Below are experts of layer 9 (counted from 0) of a mixture-of-experts language model. Rows are named router (the router's row for the expert), gate (a neuron's input weights, with its number), up (a neuron's input weights, with its number), down (a neuron's output weights, with its number) and show model dimensions 128-191. Each number is 200 + 30 x the weight over its row's rms, rounded and kept within 0 to 999.
Before each expert's rows: "comes after" lists some tokens at least twice as common just before its tokens as in all text; "comes before" lists some tokens at least twice as common just after its tokens as in all text. This comes from a sample of Wikipedia text that the model never trained on. Tokens count by the router's weight.

# expert 7
comes after: " |", "|", ":", ";", " 1", " 3"
comes before: " |", ";", " (", "th", " km", " m"
router,203,188,193,208,193,211,214,195,130,212,242,153,242,203,209,234,210,235,207,191,230,187,234,179,198,259,199,252,172,208,182,184,157,191,239,219,197,228,261,208,216,252,269,224,220,208,189,194,195,195,249,219,217,176,203,213,220,194,168,250,219,182,211,159
gate0,160,209,203,222,227,172,193,215,259,215,212,149,168,228,224,164,225,204,168,181,189,167,214,174,169,253,159,183,176,205,226,163,250,250,260,235,226,278,236,258,186,194,190,191,200,181,222,212,199,148,173,175,193,218,155,240,218,211,127,155,204,200,223,227
up0,169,167,131,155,203,164,219,157,208,193,236,221,173,223,175,174,164,169,229,211,214,144,198,243,186,198,247,218,223,190,238,168,190,204,238,138,125,142,164,228,192,223,176,139,172,245,224,223,205,227,200,223,185,210,224,154,205,203,175,217,178,183,189,189
down0,188,185,217,189,243,177,192,149,191,191,212,187,204,201,152,178,161,240,243,209,185,180,294,228,182,194,197,201,192,220,207,158,178,148,174,213,161,202,166,214,247,168,149,181,193,213,195,181,138,187,206,190,241,185,200,228,199,215,232,191,196,228,197,225
gate1,219,198,214,228,218,139,246,226,187,199,238,194,208,208,237,205,195,218,181,191,198,183,183,193,189,240,197,220,165,168,222,225,240,197,223,177,210,255,220,218,166,162,253,246,238,146,185,240,214,204,142,204,139,188,208,176,251,188,195,192,231,204,221,239
up1,189,191,196,221,190,198,111,188,192,191,203,230,209,188,246,244,261,198,225,201,130,209,251,178,214,163,183,176,220,216,206,183,208,227,223,192,241,217,187,218,167,182,244,204,201,202,173,159,215,215,221,181,208,136,170,203,154,235,222,195,180,230,182,218
down1,164,191,170,215,207,214,196,203,203,226,267,208,218,203,208,195,267,158,263,203,231,163,207,198,202,213,281,190,205,229,234,161,210,139,261,230,178,181,250,170,213,259,183,233,167,219,194,202,218,197,175,159,190,178,193,171,234,156,164,218,228,189,255,207
gate2,236,172,178,171,188,181,209,198,145,193,239,169,206,230,197,197,141,214,217,196,164,198,194,205,189,218,225,243,209,182,183,222,146,195,241,169,193,184,179,223,199,156,188,166,208,216,145,112,219,262,235,166,175,196,222,237,218,178,201,198,227,193,157,221
up2,161,209,199,272,177,165,220,195,178,212,211,199,244,193,215,213,172,224,219,220,177,212,208,152,253,178,134,116,156,148,162,153,164,224,209,220,191,164,219,148,180,182,225,175,199,224,171,175,201,202,213,217,205,237,178,232,191,188,182,178,217,216,250,229
down2,169,207,149,215,213,170,184,272,174,202,181,195,148,160,164,203,185,224,246,147,175,223,207,193,172,216,201,217,221,234,225,180,173,187,188,255,233,224,215,217,242,183,171,181,253,229,169,191,173,155,208,198,185,207,193,173,181,191,181,230,220,164,187,230
gate3,168,181,174,160,218,227,152,252,222,224,231,179,180,184,249,162,177,214,202,213,235,193,171,187,142,224,258,185,185,199,189,239,223,169,149,238,198,231,201,202,173,226,255,235,237,165,215,183,246,174,177,190,170,223,170,162,177,175,206,199,243,185,187,175
up3,214,221,220,180,229,157,222,163,180,158,214,178,247,186,205,244,230,237,195,213,203,154,224,203,156,208,166,175,206,198,171,194,174,210,232,130,213,217,227,187,169,164,163,197,179,235,227,147,183,171,202,224,228,258,317,194,222,230,179,197,191,191,192,184
down3,195,223,147,236,219,169,188,202,190,209,211,186,213,194,188,283,201,174,192,233,207,223,206,174,194,214,176,219,256,246,194,215,183,212,212,199,182,230,174,233,143,222,208,198,153,173,245,212,242,218,178,216,202,209,207,185,216,199,215,211,191,197,146,186
gate4,252,194,228,197,183,188,182,141,224,209,209,219,194,178,209,169,163,230,157,216,209,149,199,201,241,230,173,184,205,158,233,167,203,209,234,182,159,261,242,219,228,224,237,191,207,258,204,215,197,213,228,173,160,216,155,209,272,205,150,148,193,234,215,142
up4,196,189,144,216,218,197,243,221,143,182,181,219,180,227,170,181,286,163,220,187,165,232,207,194,169,183,195,194,200,245,254,197,177,128,213,244,229,202,205,208,197,136,184,179,204,206,212,170,206,163,262,206,209,190,188,207,193,106,218,255,163,176,170,247
down4,201,241,255,213,227,203,132,192,211,219,257,171,200,205,182,167,154,191,190,160,190,200,201,167,183,190,122,143,174,179,167,233,246,201,169,215,256,200,203,196,223,218,204,244,231,219,223,118,231,181,235,212,134,225,214,204,183,188,229,145,217,148,168,210
gate5,236,216,214,185,205,202,149,202,177,164,186,209,240,134,182,223,222,222,199,178,183,185,212,162,195,214,200,234,207,214,196,240,188,154,240,204,187,164,172,201,151,193,213,220,182,219,209,208,169,168,186,217,224,168,240,217,218,139,200,210,224,238,206,199
up5,223,225,175,125,245,181,220,246,217,182,184,161,222,207,194,225,140,210,184,247,205,162,218,211,218,230,238,174,183,173,176,172,208,188,199,233,193,202,177,191,205,202,226,251,171,172,181,183,230,233,183,232,192,204,204,258,224,148,231,179,234,213,186,232
down5,225,144,186,225,214,201,184,219,207,194,189,206,164,155,203,169,196,169,214,218,161,204,215,260,165,209,260,206,184,207,255,212,183,190,215,203,200,215,191,165,225,214,238,178,159,250,191,180,251,213,209,213,205,250,219,156,181,263,178,154,155,211,130,227
gate6,262,181,224,144,231,224,172,230,127,175,191,221,245,173,207,167,260,254,103,208,201,189,218,226,248,201,226,245,184,199,210,229,152,212,187,161,180,184,181,196,197,199,196,212,192,206,171,150,162,237,196,299,184,151,213,177,210,162,197,218,157,204,183,242
up6,214,272,193,192,227,253,230,192,172,186,152,166,264,234,209,208,159,198,178,217,191,208,147,187,186,171,280,201,205,205,241,174,188,200,223,182,194,218,247,237,164,174,212,273,192,172,245,167,187,211,210,206,244,176,188,206,170,180,203,226,208,162,157,222
down6,222,157,142,180,116,231,215,184,207,213,206,217,205,178,214,223,167,170,198,179,198,157,202,189,265,150,175,162,202,209,213,173,212,194,201,163,163,160,177,196,202,211,210,219,158,183,217,185,231,207,175,205,193,178,274,152,194,165,218,189,209,193,171,223
gate7,164,228,156,159,173,233,201,177,199,146,240,183,225,130,210,181,214,232,143,188,234,187,186,200,194,257,171,227,187,185,235,186,171,130,195,264,194,256,204,196,223,144,193,237,256,191,152,171,164,214,207,197,159,202,225,227,224,234,230,202,214,177,156,221
up7,176,205,245,202,158,244,219,216,237,159,179,224,201,222,231,194,172,194,188,189,191,169,244,182,215,170,253,196,217,173,177,172,230,224,219,230,226,197,200,211,169,213,259,229,231,219,197,142,221,256,280,236,263,154,206,218,201,215,181,168,212,203,161,134
down7,154,175,210,234,209,209,197,178,266,220,205,207,212,187,227,231,197,195,178,296,197,201,137,233,220,187,176,229,190,188,208,228,212,213,203,180,184,177,214,154,197,225,179,221,173,208,230,211,203,191,200,167,165,223,210,200,188,242,216,134,218,175,204,147
gate8,231,207,181,240,180,207,176,190,210,188,188,153,135,181,162,146,152,196,93,228,193,197,206,196,159,181,178,182,200,210,246,262,210,123,185,246,159,192,258,240,220,217,198,221,213,188,173,198,214,208,176,219,243,228,194,195,264,207,182,222,199,153,185,204
up8,184,240,175,234,191,175,178,234,229,239,243,200,220,228,228,162,209,184,183,159,207,222,253,222,209,259,165,212,167,185,263,206,241,189,214,201,270,197,197,204,216,155,203,206,179,175,202,185,165,178,180,194,190,197,180,215,157,194,206,168,194,139,197,152
down8,279,226,229,206,148,183,216,247,121,193,216,167,217,203,178,264,208,206,187,175,229,228,232,229,200,207,175,149,204,181,236,186,184,235,242,182,223,208,213,209,198,221,190,210,197,196,196,139,220,215,178,148,163,150,231,224,204,207,192,176,240,153,224,226
gate9,226,164,199,202,221,197,213,199,250,200,223,188,173,212,206,151,147,236,213,184,262,213,183,232,205,224,234,193,222,227,209,148,166,190,244,186,161,212,216,173,195,183,169,183,264,193,202,199,245,192,198,245,216,201,179,226,270,227,193,181,199,191,201,220
up9,156,214,179,202,212,225,186,186,196,233,203,201,207,239,225,199,193,165,238,166,181,213,204,258,232,223,191,187,169,185,135,219,204,189,186,241,192,210,226,197,134,192,197,234,195,162,160,204,191,192,151,199,224,174,157,226,198,176,263,180,157,257,190,231
down9,258,209,139,219,181,174,205,258,237,192,179,242,221,202,232,224,141,219,212,167,209,180,202,185,204,219,149,167,224,190,199,177,209,217,168,186,195,240,187,202,230,244,204,220,237,232,159,245,196,143,199,197,211,228,186,207,167,153,202,155,183,196,226,288
gate10,196,276,208,154,211,182,192,184,224,195,191,199,188,162,150,233,214,168,215,203,130,193,180,171,151,179,150,221,144,220,221,197,187,185,199,202,179,195,231,239,185,175,204,196,234,164,151,183,190,201,218,163,160,225,223,178,259,178,151,239,190,193,202,207
up10,220,182,225,204,190,149,200,138,214,211,202,152,186,165,163,208,193,212,177,211,150,200,203,207,199,179,209,280,226,211,246,158,235,191,144,189,178,238,216,214,170,187,223,172,190,226,215,201,182,210,154,205,186,173,178,146,265,214,179,187,206,238,192,168
down10,210,216,224,195,208,114,208,195,234,256,209,223,245,167,205,233,199,243,251,199,175,176,194,218,193,239,194,210,200,191,151,215,189,205,244,183,189,241,209,207,190,166,238,164,187,179,222,214,241,204,209,201,188,193,158,220,193,207,228,252,219,209,163,203

# expert 6
comes after: "\n", " ", ")", "==", " =", " =="
comes before: "\n", "-", " ", " The", "==", "The"
router,160,175,212,176,226,219,151,211,194,229,176,211,152,210,199,239,315,180,174,173,234,172,197,217,144,177,272,158,184,238,168,243,215,176,240,189,192,186,195,201,152,212,202,189,172,205,203,257,182,176,217,213,151,232,170,205,218,142,228,204,166,266,250,186
gate0,206,180,209,203,185,196,163,163,162,209,214,195,159,183,217,184,244,269,187,197,170,180,183,215,244,220,173,190,204,213,218,203,225,164,223,223,161,178,177,214,250,241,180,198,166,247,196,163,197,199,192,202,235,229,185,203,182,186,191,200,187,243,239,239
up0,179,214,200,169,195,234,186,151,237,190,196,191,176,171,156,186,170,218,196,179,218,204,234,231,205,180,212,175,150,199,170,186,190,173,232,181,195,206,200,205,187,188,151,160,182,181,189,136,231,217,184,211,176,170,199,192,203,204,189,244,150,194,253,154
down0,222,221,197,185,204,168,224,112,211,129,168,191,163,193,200,240,232,221,168,164,170,212,208,202,212,216,248,214,192,217,207,235,208,150,182,227,235,205,212,206,225,230,163,188,191,271,264,243,217,170,184,203,184,169,240,178,239,185,221,178,198,167,172,197
gate1,156,205,178,193,181,196,181,217,183,227,228,228,202,205,205,207,199,152,233,228,165,200,184,240,150,179,169,259,207,167,222,249,170,200,195,181,217,219,209,281,126,181,191,220,193,193,195,214,225,201,201,165,148,174,202,192,135,193,241,236,231,169,212,176
up1,225,185,166,165,202,211,182,202,243,152,215,177,207,168,180,208,210,171,223,165,155,234,196,226,131,195,192,214,243,229,162,202,189,180,151,193,179,219,245,281,212,224,287,186,171,246,138,188,189,208,195,197,147,216,217,214,180,229,219,206,186,229,161,172
down1,214,112,144,223,231,173,246,200,131,245,213,209,199,223,182,169,168,209,217,176,183,227,174,219,216,193,188,286,245,192,215,228,240,159,197,206,198,170,184,228,182,187,221,181,251,190,205,150,207,198,239,174,169,194,203,237,212,210,161,217,257,231,241,232
gate2,181,128,158,218,157,217,187,183,232,206,202,207,194,177,229,166,211,178,163,218,271,232,187,183,208,153,166,218,246,181,201,218,209,213,205,190,209,150,214,199,153,148,267,185,201,202,230,256,243,206,190,208,209,156,174,230,268,176,230,279,273,190,216,181
up2,207,218,264,180,217,225,216,240,187,210,206,192,196,193,161,248,145,262,217,175,254,249,236,218,183,137,175,210,210,215,226,163,167,169,196,217,191,220,201,175,238,208,165,230,215,188,169,175,193,191,236,141,189,190,196,155,172,217,149,234,208,201,199,177
down2,165,182,196,184,190,213,241,198,255,194,231,168,211,203,199,178,147,209,170,206,180,184,215,215,209,166,208,232,250,191,195,201,184,233,146,217,215,193,216,226,158,207,210,175,262,183,175,265,213,193,247,151,237,197,229,243,202,139,205,185,223,203,218,211
gate3,242,241,243,236,209,209,190,171,226,197,212,144,200,183,224,241,204,210,228,169,208,191,141,151,203,243,216,197,146,155,191,188,196,156,187,203,186,239,163,230,148,162,191,202,141,200,208,171,172,195,197,212,249,183,263,179,204,230,188,220,182,209,197,180
up3,173,224,197,206,152,188,151,120,183,227,206,144,193,215,208,188,130,147,188,226,190,192,168,214,210,193,150,185,209,208,190,224,212,203,232,245,135,200,222,190,185,227,207,194,209,201,177,204,168,200,229,202,240,216,101,217,166,206,267,230,191,145,228,204
down3,179,172,196,222,245,238,161,233,230,260,158,198,216,173,198,219,196,178,164,198,175,192,253,192,190,214,218,224,151,197,205,211,173,244,201,157,139,244,201,221,188,212,224,214,188,211,170,205,187,158,219,207,216,253,164,162,196,211,221,230,178,274,219,230
gate4,229,204,216,201,141,202,224,173,184,234,214,175,215,193,193,174,196,195,177,188,208,177,195,212,201,240,173,157,188,199,234,203,281,151,209,196,208,215,198,235,199,185,229,152,186,184,214,275,196,164,185,202,146,223,182,205,202,195,159,173,217,212,238,223
up4,201,186,215,220,174,247,172,180,158,261,221,214,204,169,208,190,213,161,239,208,181,173,242,183,228,204,181,185,251,162,162,269,142,193,196,213,212,151,210,180,204,202,247,198,168,221,160,185,196,249,210,195,187,224,230,244,194,133,196,194,205,229,219,180
down4,183,164,208,238,180,267,168,188,195,192,167,187,159,236,174,193,288,154,185,239,212,244,163,253,178,137,206,226,236,251,151,176,204,210,224,209,164,170,172,171,181,169,148,216,182,177,154,197,203,156,204,182,198,205,196,157,231,207,151,187,214,149,205,211
gate5,235,194,205,229,275,195,183,205,221,210,192,224,188,185,167,223,197,213,241,194,235,237,179,231,251,217,220,199,191,255,232,174,216,203,291,225,137,140,215,198,171,178,187,183,186,193,167,160,226,178,188,198,209,219,205,158,236,174,242,213,173,173,241,227
up5,223,176,251,204,262,154,203,197,193,241,168,232,239,213,173,216,230,158,180,243,204,187,181,209,184,226,161,144,218,226,234,182,240,163,229,210,211,215,162,223,148,213,212,211,156,215,208,199,216,211,184,191,243,211,186,186,153,177,200,187,175,195,231,233
down5,204,168,216,186,226,186,239,202,226,125,207,182,204,161,187,171,251,228,231,258,179,201,139,203,227,186,226,204,177,210,195,207,198,269,184,162,205,231,205,215,188,167,177,160,196,204,203,202,153,175,200,204,220,232,294,162,185,246,222,185,169,264,195,221
gate6,239,258,130,244,229,170,212,166,219,176,195,208,166,198,179,182,234,185,214,256,199,180,175,220,173,148,194,184,215,183,231,252,260,195,233,200,197,175,219,239,213,187,219,207,199,170,244,206,192,247,238,261,185,204,132,253,229,172,278,216,186,225,244,200
up6,237,183,180,250,153,194,229,188,190,182,231,159,214,227,240,209,171,211,243,246,183,204,230,215,238,193,186,229,209,251,181,149,239,199,150,254,192,130,218,235,176,192,173,164,204,167,229,163,175,247,259,190,182,170,189,177,230,196,249,177,205,196,215,212
down6,233,167,231,202,168,204,237,243,240,239,181,222,186,169,205,177,207,190,190,229,214,164,170,197,206,172,222,122,195,220,173,243,233,161,208,225,215,173,213,260,196,247,220,216,201,234,246,197,251,186,188,198,176,181,142,191,194,248,188,154,166,216,197,238
gate7,177,245,220,213,182,188,249,216,192,203,195,218,208,196,249,232,181,243,147,209,120,187,143,175,181,185,214,190,196,221,237,236,211,151,191,214,212,145,206,191,176,181,234,171,175,225,251,228,199,187,213,275,179,236,199,215,192,184,196,220,193,170,184,201
up7,203,202,180,227,211,210,191,215,230,127,173,228,233,193,194,214,181,179,217,163,230,210,214,182,155,156,131,184,186,158,239,173,227,208,185,206,216,228,172,214,161,179,230,198,193,243,214,196,198,241,148,214,191,157,221,206,201,210,155,175,266,221,175,196
down7,175,249,225,169,207,216,167,210,176,229,223,178,232,217,181,211,194,226,252,260,206,157,166,172,160,238,206,181,125,244,214,176,228,239,232,201,119,225,205,188,176,207,199,175,218,201,135,178,210,194,156,197,238,201,196,220,206,228,230,204,221,198,161,198
gate8,234,158,186,209,219,192,250,228,217,166,207,172,217,132,202,220,220,153,159,216,215,236,153,216,181,132,190,230,212,226,231,186,219,179,213,209,170,152,146,207,213,150,237,184,139,170,153,216,202,246,167,196,226,202,165,201,200,176,226,183,169,252,248,203
up8,196,169,217,152,183,210,229,241,206,210,142,240,206,194,196,203,201,213,142,182,237,175,139,186,150,183,224,239,182,188,179,199,192,174,200,201,232,258,178,170,216,175,198,247,154,260,185,212,191,265,217,194,223,204,162,187,215,199,198,194,173,153,200,202
down8,169,218,234,172,171,165,174,177,143,236,175,129,187,206,173,241,155,152,192,181,242,258,137,245,245,147,169,169,208,202,259,204,156,182,209,211,193,237,210,185,203,202,212,170,188,200,235,173,172,230,202,196,213,216,167,191,209,151,232,221,177,212,155,225
gate9,206,202,171,205,207,163,172,153,222,180,208,249,243,255,203,138,173,172,217,192,223,218,142,200,196,198,248,240,189,227,202,155,165,211,148,190,149,229,184,233,242,232,204,220,239,239,152,156,222,229,183,171,208,192,157,214,303,249,185,158,175,186,191,240
up9,233,200,119,196,202,212,169,164,269,199,214,237,250,230,199,153,215,202,223,195,233,222,185,173,197,228,228,214,208,246,218,249,152,242,237,207,190,203,190,216,219,222,220,191,178,191,208,193,247,198,184,181,191,205,209,167,191,162,216,201,180,220,234,216
down9,213,201,244,177,111,233,96,163,218,176,209,175,180,224,243,159,195,223,207,141,246,241,168,245,199,181,196,160,213,197,157,190,238,193,182,204,195,207,234,176,237,177,208,228,213,198,201,215,232,161,227,153,166,204,208,207,220,168,208,182,181,258,183,156
gate10,198,150,215,140,181,241,221,147,202,213,170,183,190,171,235,200,256,209,182,221,236,183,272,240,137,184,234,157,236,241,186,189,199,202,202,190,216,154,205,213,218,182,234,237,185,190,250,190,198,202,220,183,211,233,189,178,254,222,211,218,201,202,213,202
up10,142,189,202,188,226,185,164,193,193,182,177,120,188,212,214,223,219,260,195,187,254,171,204,202,180,211,152,239,152,179,241,174,209,221,181,231,249,176,166,257,207,153,185,195,262,159,203,188,183,188,188,187,173,202,167,218,205,219,247,259,226,188,231,165
down10,255,206,176,184,201,207,254,145,227,247,200,169,231,188,222,168,192,167,226,232,134,196,218,197,223,259,142,209,199,198,181,132,208,237,234,196,159,255,262,211,197,178,170,207,204,222,223,220,166,188,231,223,195,190,180,200,212,192,210,168,188,188,188,197

# expert 1
comes after: " the", " a", " The", " his", " on", " their"
comes before: " of", ",", ".", " and", " in", " to"
router,234,179,190,156,175,159,252,247,204,200,220,196,202,206,216,214,176,217,241,201,190,219,155,198,236,197,153,232,174,189,200,185,184,227,209,170,222,175,145,222,155,289,194,195,217,232,176,176,222,217,160,175,205,198,187,242,174,219,197,219,208,140,169,250
gate0,218,214,212,217,208,191,209,204,165,212,162,292,184,181,206,189,192,262,171,226,257,172,174,179,231,237,186,238,217,199,117,154,183,196,239,209,218,191,171,244,145,184,197,227,155,213,238,175,218,198,308,143,230,160,194,213,181,195,172,189,167,191,186,210
up0,153,217,237,218,155,160,179,215,220,188,225,231,204,207,212,197,262,188,255,131,210,219,237,203,194,175,181,197,201,138,165,174,197,219,192,214,160,225,161,181,240,201,222,128,175,210,177,209,184,200,190,209,208,219,182,170,133,189,272,199,229,201,176,215
down0,219,255,202,149,208,192,160,223,224,168,204,230,241,146,233,187,209,197,172,242,154,177,215,198,223,223,261,211,191,192,161,215,213,180,208,157,209,154,159,200,213,179,206,258,220,202,194,187,170,207,230,229,212,201,201,198,197,194,177,247,191,183,190,209
gate1,210,189,211,189,270,224,190,183,235,174,238,186,169,169,189,240,192,189,173,198,190,205,184,146,206,217,252,157,174,221,157,183,176,217,183,186,200,154,160,257,148,215,189,231,180,182,139,176,154,194,143,234,185,281,226,249,221,208,202,193,203,151,238,230
up1,237,208,217,165,194,138,225,212,198,227,180,207,205,211,148,265,195,272,257,176,184,163,217,186,255,202,214,238,214,205,205,216,194,191,176,198,162,233,245,197,229,198,147,210,175,230,176,234,181,193,276,200,195,173,169,197,228,111,156,171,220,215,198,202
down1,221,178,170,165,126,175,178,219,232,151,180,196,196,189,175,193,192,245,170,202,190,215,238,214,177,160,231,185,150,180,198,145,239,206,185,181,202,173,221,250,237,162,232,195,149,194,229,166,225,206,195,198,259,204,182,186,208,235,207,203,174,199,209,205
gate2,176,202,182,191,212,213,222,210,146,193,200,134,139,239,269,224,224,221,230,277,188,191,154,212,186,189,198,239,208,205,196,152,236,165,212,194,227,192,158,214,217,174,156,216,272,159,213,154,222,189,157,220,184,166,208,199,183,179,189,221,192,163,191,177
up2,222,173,201,180,181,212,178,193,305,220,209,204,207,162,189,272,159,187,232,246,198,189,224,219,228,258,199,247,216,186,196,197,200,211,202,198,231,159,221,182,230,251,256,205,182,182,167,222,207,150,194,184,213,174,206,152,158,239,231,189,203,221,186,182
down2,203,206,216,206,214,219,222,176,142,175,156,168,216,210,169,189,193,158,225,129,175,266,213,201,166,201,175,163,186,260,173,133,179,194,186,160,124,270,179,237,199,207,234,187,147,168,212,179,157,196,211,189,244,174,156,192,193,209,199,153,237,143,147,249
gate3,241,204,206,168,173,216,226,138,172,216,230,195,226,198,180,165,218,151,219,241,160,200,226,247,208,234,201,170,153,222,177,197,193,190,227,196,130,188,159,191,133,165,216,191,204,190,187,235,234,177,203,238,191,223,197,181,189,200,185,175,187,200,172,192
up3,216,204,189,198,149,153,210,193,231,195,180,252,210,218,181,203,201,200,179,164,196,237,165,143,232,238,209,191,252,176,195,252,222,194,236,183,200,254,210,154,109,251,180,183,178,216,275,152,227,194,171,193,186,230,189,222,206,217,185,154,180,199,248,257
down3,182,235,186,270,221,177,187,180,182,186,155,247,226,225,202,167,201,233,189,247,238,164,128,177,198,212,174,161,216,266,198,215,190,229,227,187,228,177,184,202,177,170,227,238,221,222,208,212,178,204,158,169,233,220,162,204,218,186,214,239,224,190,198,190
gate4,203,228,234,189,220,228,172,155,169,197,185,202,231,181,191,179,243,246,217,190,184,165,130,179,166,175,219,258,197,225,215,254,195,195,259,193,233,140,243,222,173,214,193,212,231,184,160,231,201,168,198,265,209,221,166,156,196,277,204,205,224,199,194,214
up4,253,195,214,177,189,182,131,190,194,165,177,212,170,212,236,216,153,197,161,162,141,189,254,226,143,193,229,191,171,237,200,202,253,211,223,260,228,232,177,195,201,189,198,129,187,234,149,186,218,183,199,175,203,155,195,192,155,205,188,193,213,189,275,177
down4,187,178,216,199,204,134,239,210,206,226,184,194,163,246,168,186,179,167,223,249,200,229,230,166,250,224,247,163,212,218,176,194,179,198,165,207,154,193,230,219,150,166,201,214,190,210,136,202,228,200,193,193,174,173,186,179,171,253,182,178,173,240,196,218
gate5,220,211,166,205,154,195,206,252,235,233,185,189,161,210,199,239,240,245,192,172,214,227,217,170,199,192,248,227,181,200,269,140,247,197,202,219,228,202,188,174,192,201,210,178,296,227,195,188,113,192,194,137,183,278,146,190,215,227,209,192,183,196,224,208
up5,206,172,184,216,173,183,215,175,189,144,209,200,168,239,199,180,270,212,214,207,152,201,198,220,196,194,225,191,153,164,227,191,223,241,204,188,252,246,185,172,184,187,171,190,213,181,141,191,160,181,233,239,181,222,226,221,161,175,186,192,192,193,203,166
down5,171,157,185,222,177,230,126,184,194,213,188,196,165,188,179,239,129,191,176,207,183,213,230,235,212,175,251,172,183,186,179,181,192,141,231,180,205,169,171,169,228,185,189,223,258,154,229,213,152,195,190,184,225,226,188,191,182,233,172,207,186,189,189,270
gate6,197,123,152,260,265,182,181,207,163,238,195,186,208,182,183,198,239,209,215,212,216,241,199,190,217,220,236,197,197,121,232,197,164,179,190,227,168,202,167,236,192,222,226,218,189,157,178,202,143,201,234,179,205,184,170,241,154,162,179,242,249,199,309,194
up6,207,216,174,153,191,178,239,195,230,211,162,231,207,226,189,245,195,151,207,196,225,211,126,192,166,161,230,202,216,213,209,172,231,205,212,224,178,251,165,175,162,210,205,198,188,254,224,228,182,135,156,185,219,189,165,129,167,202,199,222,197,200,132,234
down6,208,209,206,210,228,204,215,151,170,200,151,185,172,173,161,203,216,178,246,157,226,216,242,185,214,191,263,237,171,206,236,225,103,223,165,206,243,208,179,264,206,131,146,210,178,182,221,249,195,187,192,198,198,241,185,176,253,208,185,179,232,246,185,206
gate7,211,194,174,232,182,187,205,198,154,142,151,190,204,227,159,220,182,183,183,248,151,195,144,201,222,251,221,167,171,187,180,213,244,166,194,215,211,223,176,187,254,232,216,148,183,190,173,213,227,226,232,192,244,189,223,219,217,184,202,197,168,198,208,231
up7,189,203,222,189,164,208,188,217,217,209,206,194,206,215,221,210,148,210,192,161,165,256,222,176,220,199,210,240,154,242,234,191,203,153,203,213,203,134,216,164,210,193,159,143,231,156,214,158,216,268,219,204,178,184,195,183,201,156,161,180,218,212,214,189
down7,158,191,211,209,198,184,199,218,262,156,125,277,179,225,153,186,187,204,172,253,187,180,218,164,162,193,210,228,187,152,188,169,175,181,209,209,195,165,177,234,180,191,175,230,204,218,218,176,180,162,173,210,188,164,211,218,184,185,203,173,253,242,197,237
gate8,204,205,223,144,203,178,164,186,233,240,190,213,171,191,234,177,166,191,201,205,200,244,236,206,224,214,242,173,159,161,178,227,179,211,144,212,196,201,176,262,249,217,238,171,192,176,209,292,127,203,223,246,226,178,198,202,160,182,177,204,205,223,220,233
up8,211,207,205,218,255,191,243,210,189,172,249,228,205,190,213,224,227,209,196,223,213,226,207,225,225,207,178,245,166,185,202,186,167,193,225,230,241,150,213,247,192,236,290,248,209,217,186,221,191,196,196,184,161,198,193,226,194,207,232,273,232,173,212,161
down8,174,174,219,207,193,222,202,262,202,185,213,221,182,215,210,178,231,157,205,212,225,163,241,183,261,241,253,212,185,191,212,148,206,217,195,222,242,251,166,244,220,207,195,168,215,230,170,210,230,182,204,225,234,182,238,204,191,202,140,211,207,191,203,210
gate9,211,256,270,180,194,201,168,213,239,170,186,127,223,187,221,168,178,196,213,200,151,237,179,150,141,202,184,265,201,211,185,214,183,220,193,232,225,163,228,243,242,224,193,151,207,190,225,202,223,179,197,202,184,180,231,254,191,187,180,222,198,203,186,272
up9,218,159,242,211,260,207,219,186,176,239,238,183,212,142,209,224,177,169,166,136,217,181,160,179,186,211,145,122,211,142,183,195,198,170,101,217,181,193,216,187,199,181,175,259,202,172,198,250,174,144,209,219,191,201,240,259,240,238,263,185,178,198,193,200
down9,162,257,231,219,214,196,232,139,218,225,187,166,156,232,255,187,169,180,165,193,186,174,198,189,180,124,206,160,169,181,253,187,166,228,258,167,143,174,165,199,191,184,170,276,178,163,211,226,206,227,171,196,217,208,203,187,201,218,204,196,227,212,209,229
gate10,181,171,193,169,176,234,261,222,199,165,210,151,193,212,196,208,175,209,192,205,172,139,199,214,267,213,212,201,215,209,192,199,214,212,185,168,242,160,144,203,156,236,223,184,205,237,221,163,198,249,139,226,198,186,220,182,220,166,163,168,179,247,189,179
up10,184,222,207,237,214,167,177,145,196,234,248,185,169,247,206,159,219,179,240,210,196,216,238,194,214,243,118,196,205,236,252,196,153,224,206,173,190,203,272,158,220,193,186,232,244,174,169,221,202,202,127,224,133,215,160,223,177,253,157,212,169,145,205,235
down10,245,185,247,196,210,218,188,240,238,168,210,220,129,203,204,211,178,175,174,155,190,152,272,202,221,175,226,178,159,227,184,191,133,158,215,223,199,150,152,189,194,228,257,192,183,185,203,196,234,217,168,220,195,173,253,209,223,190,226,261,144,192,203,197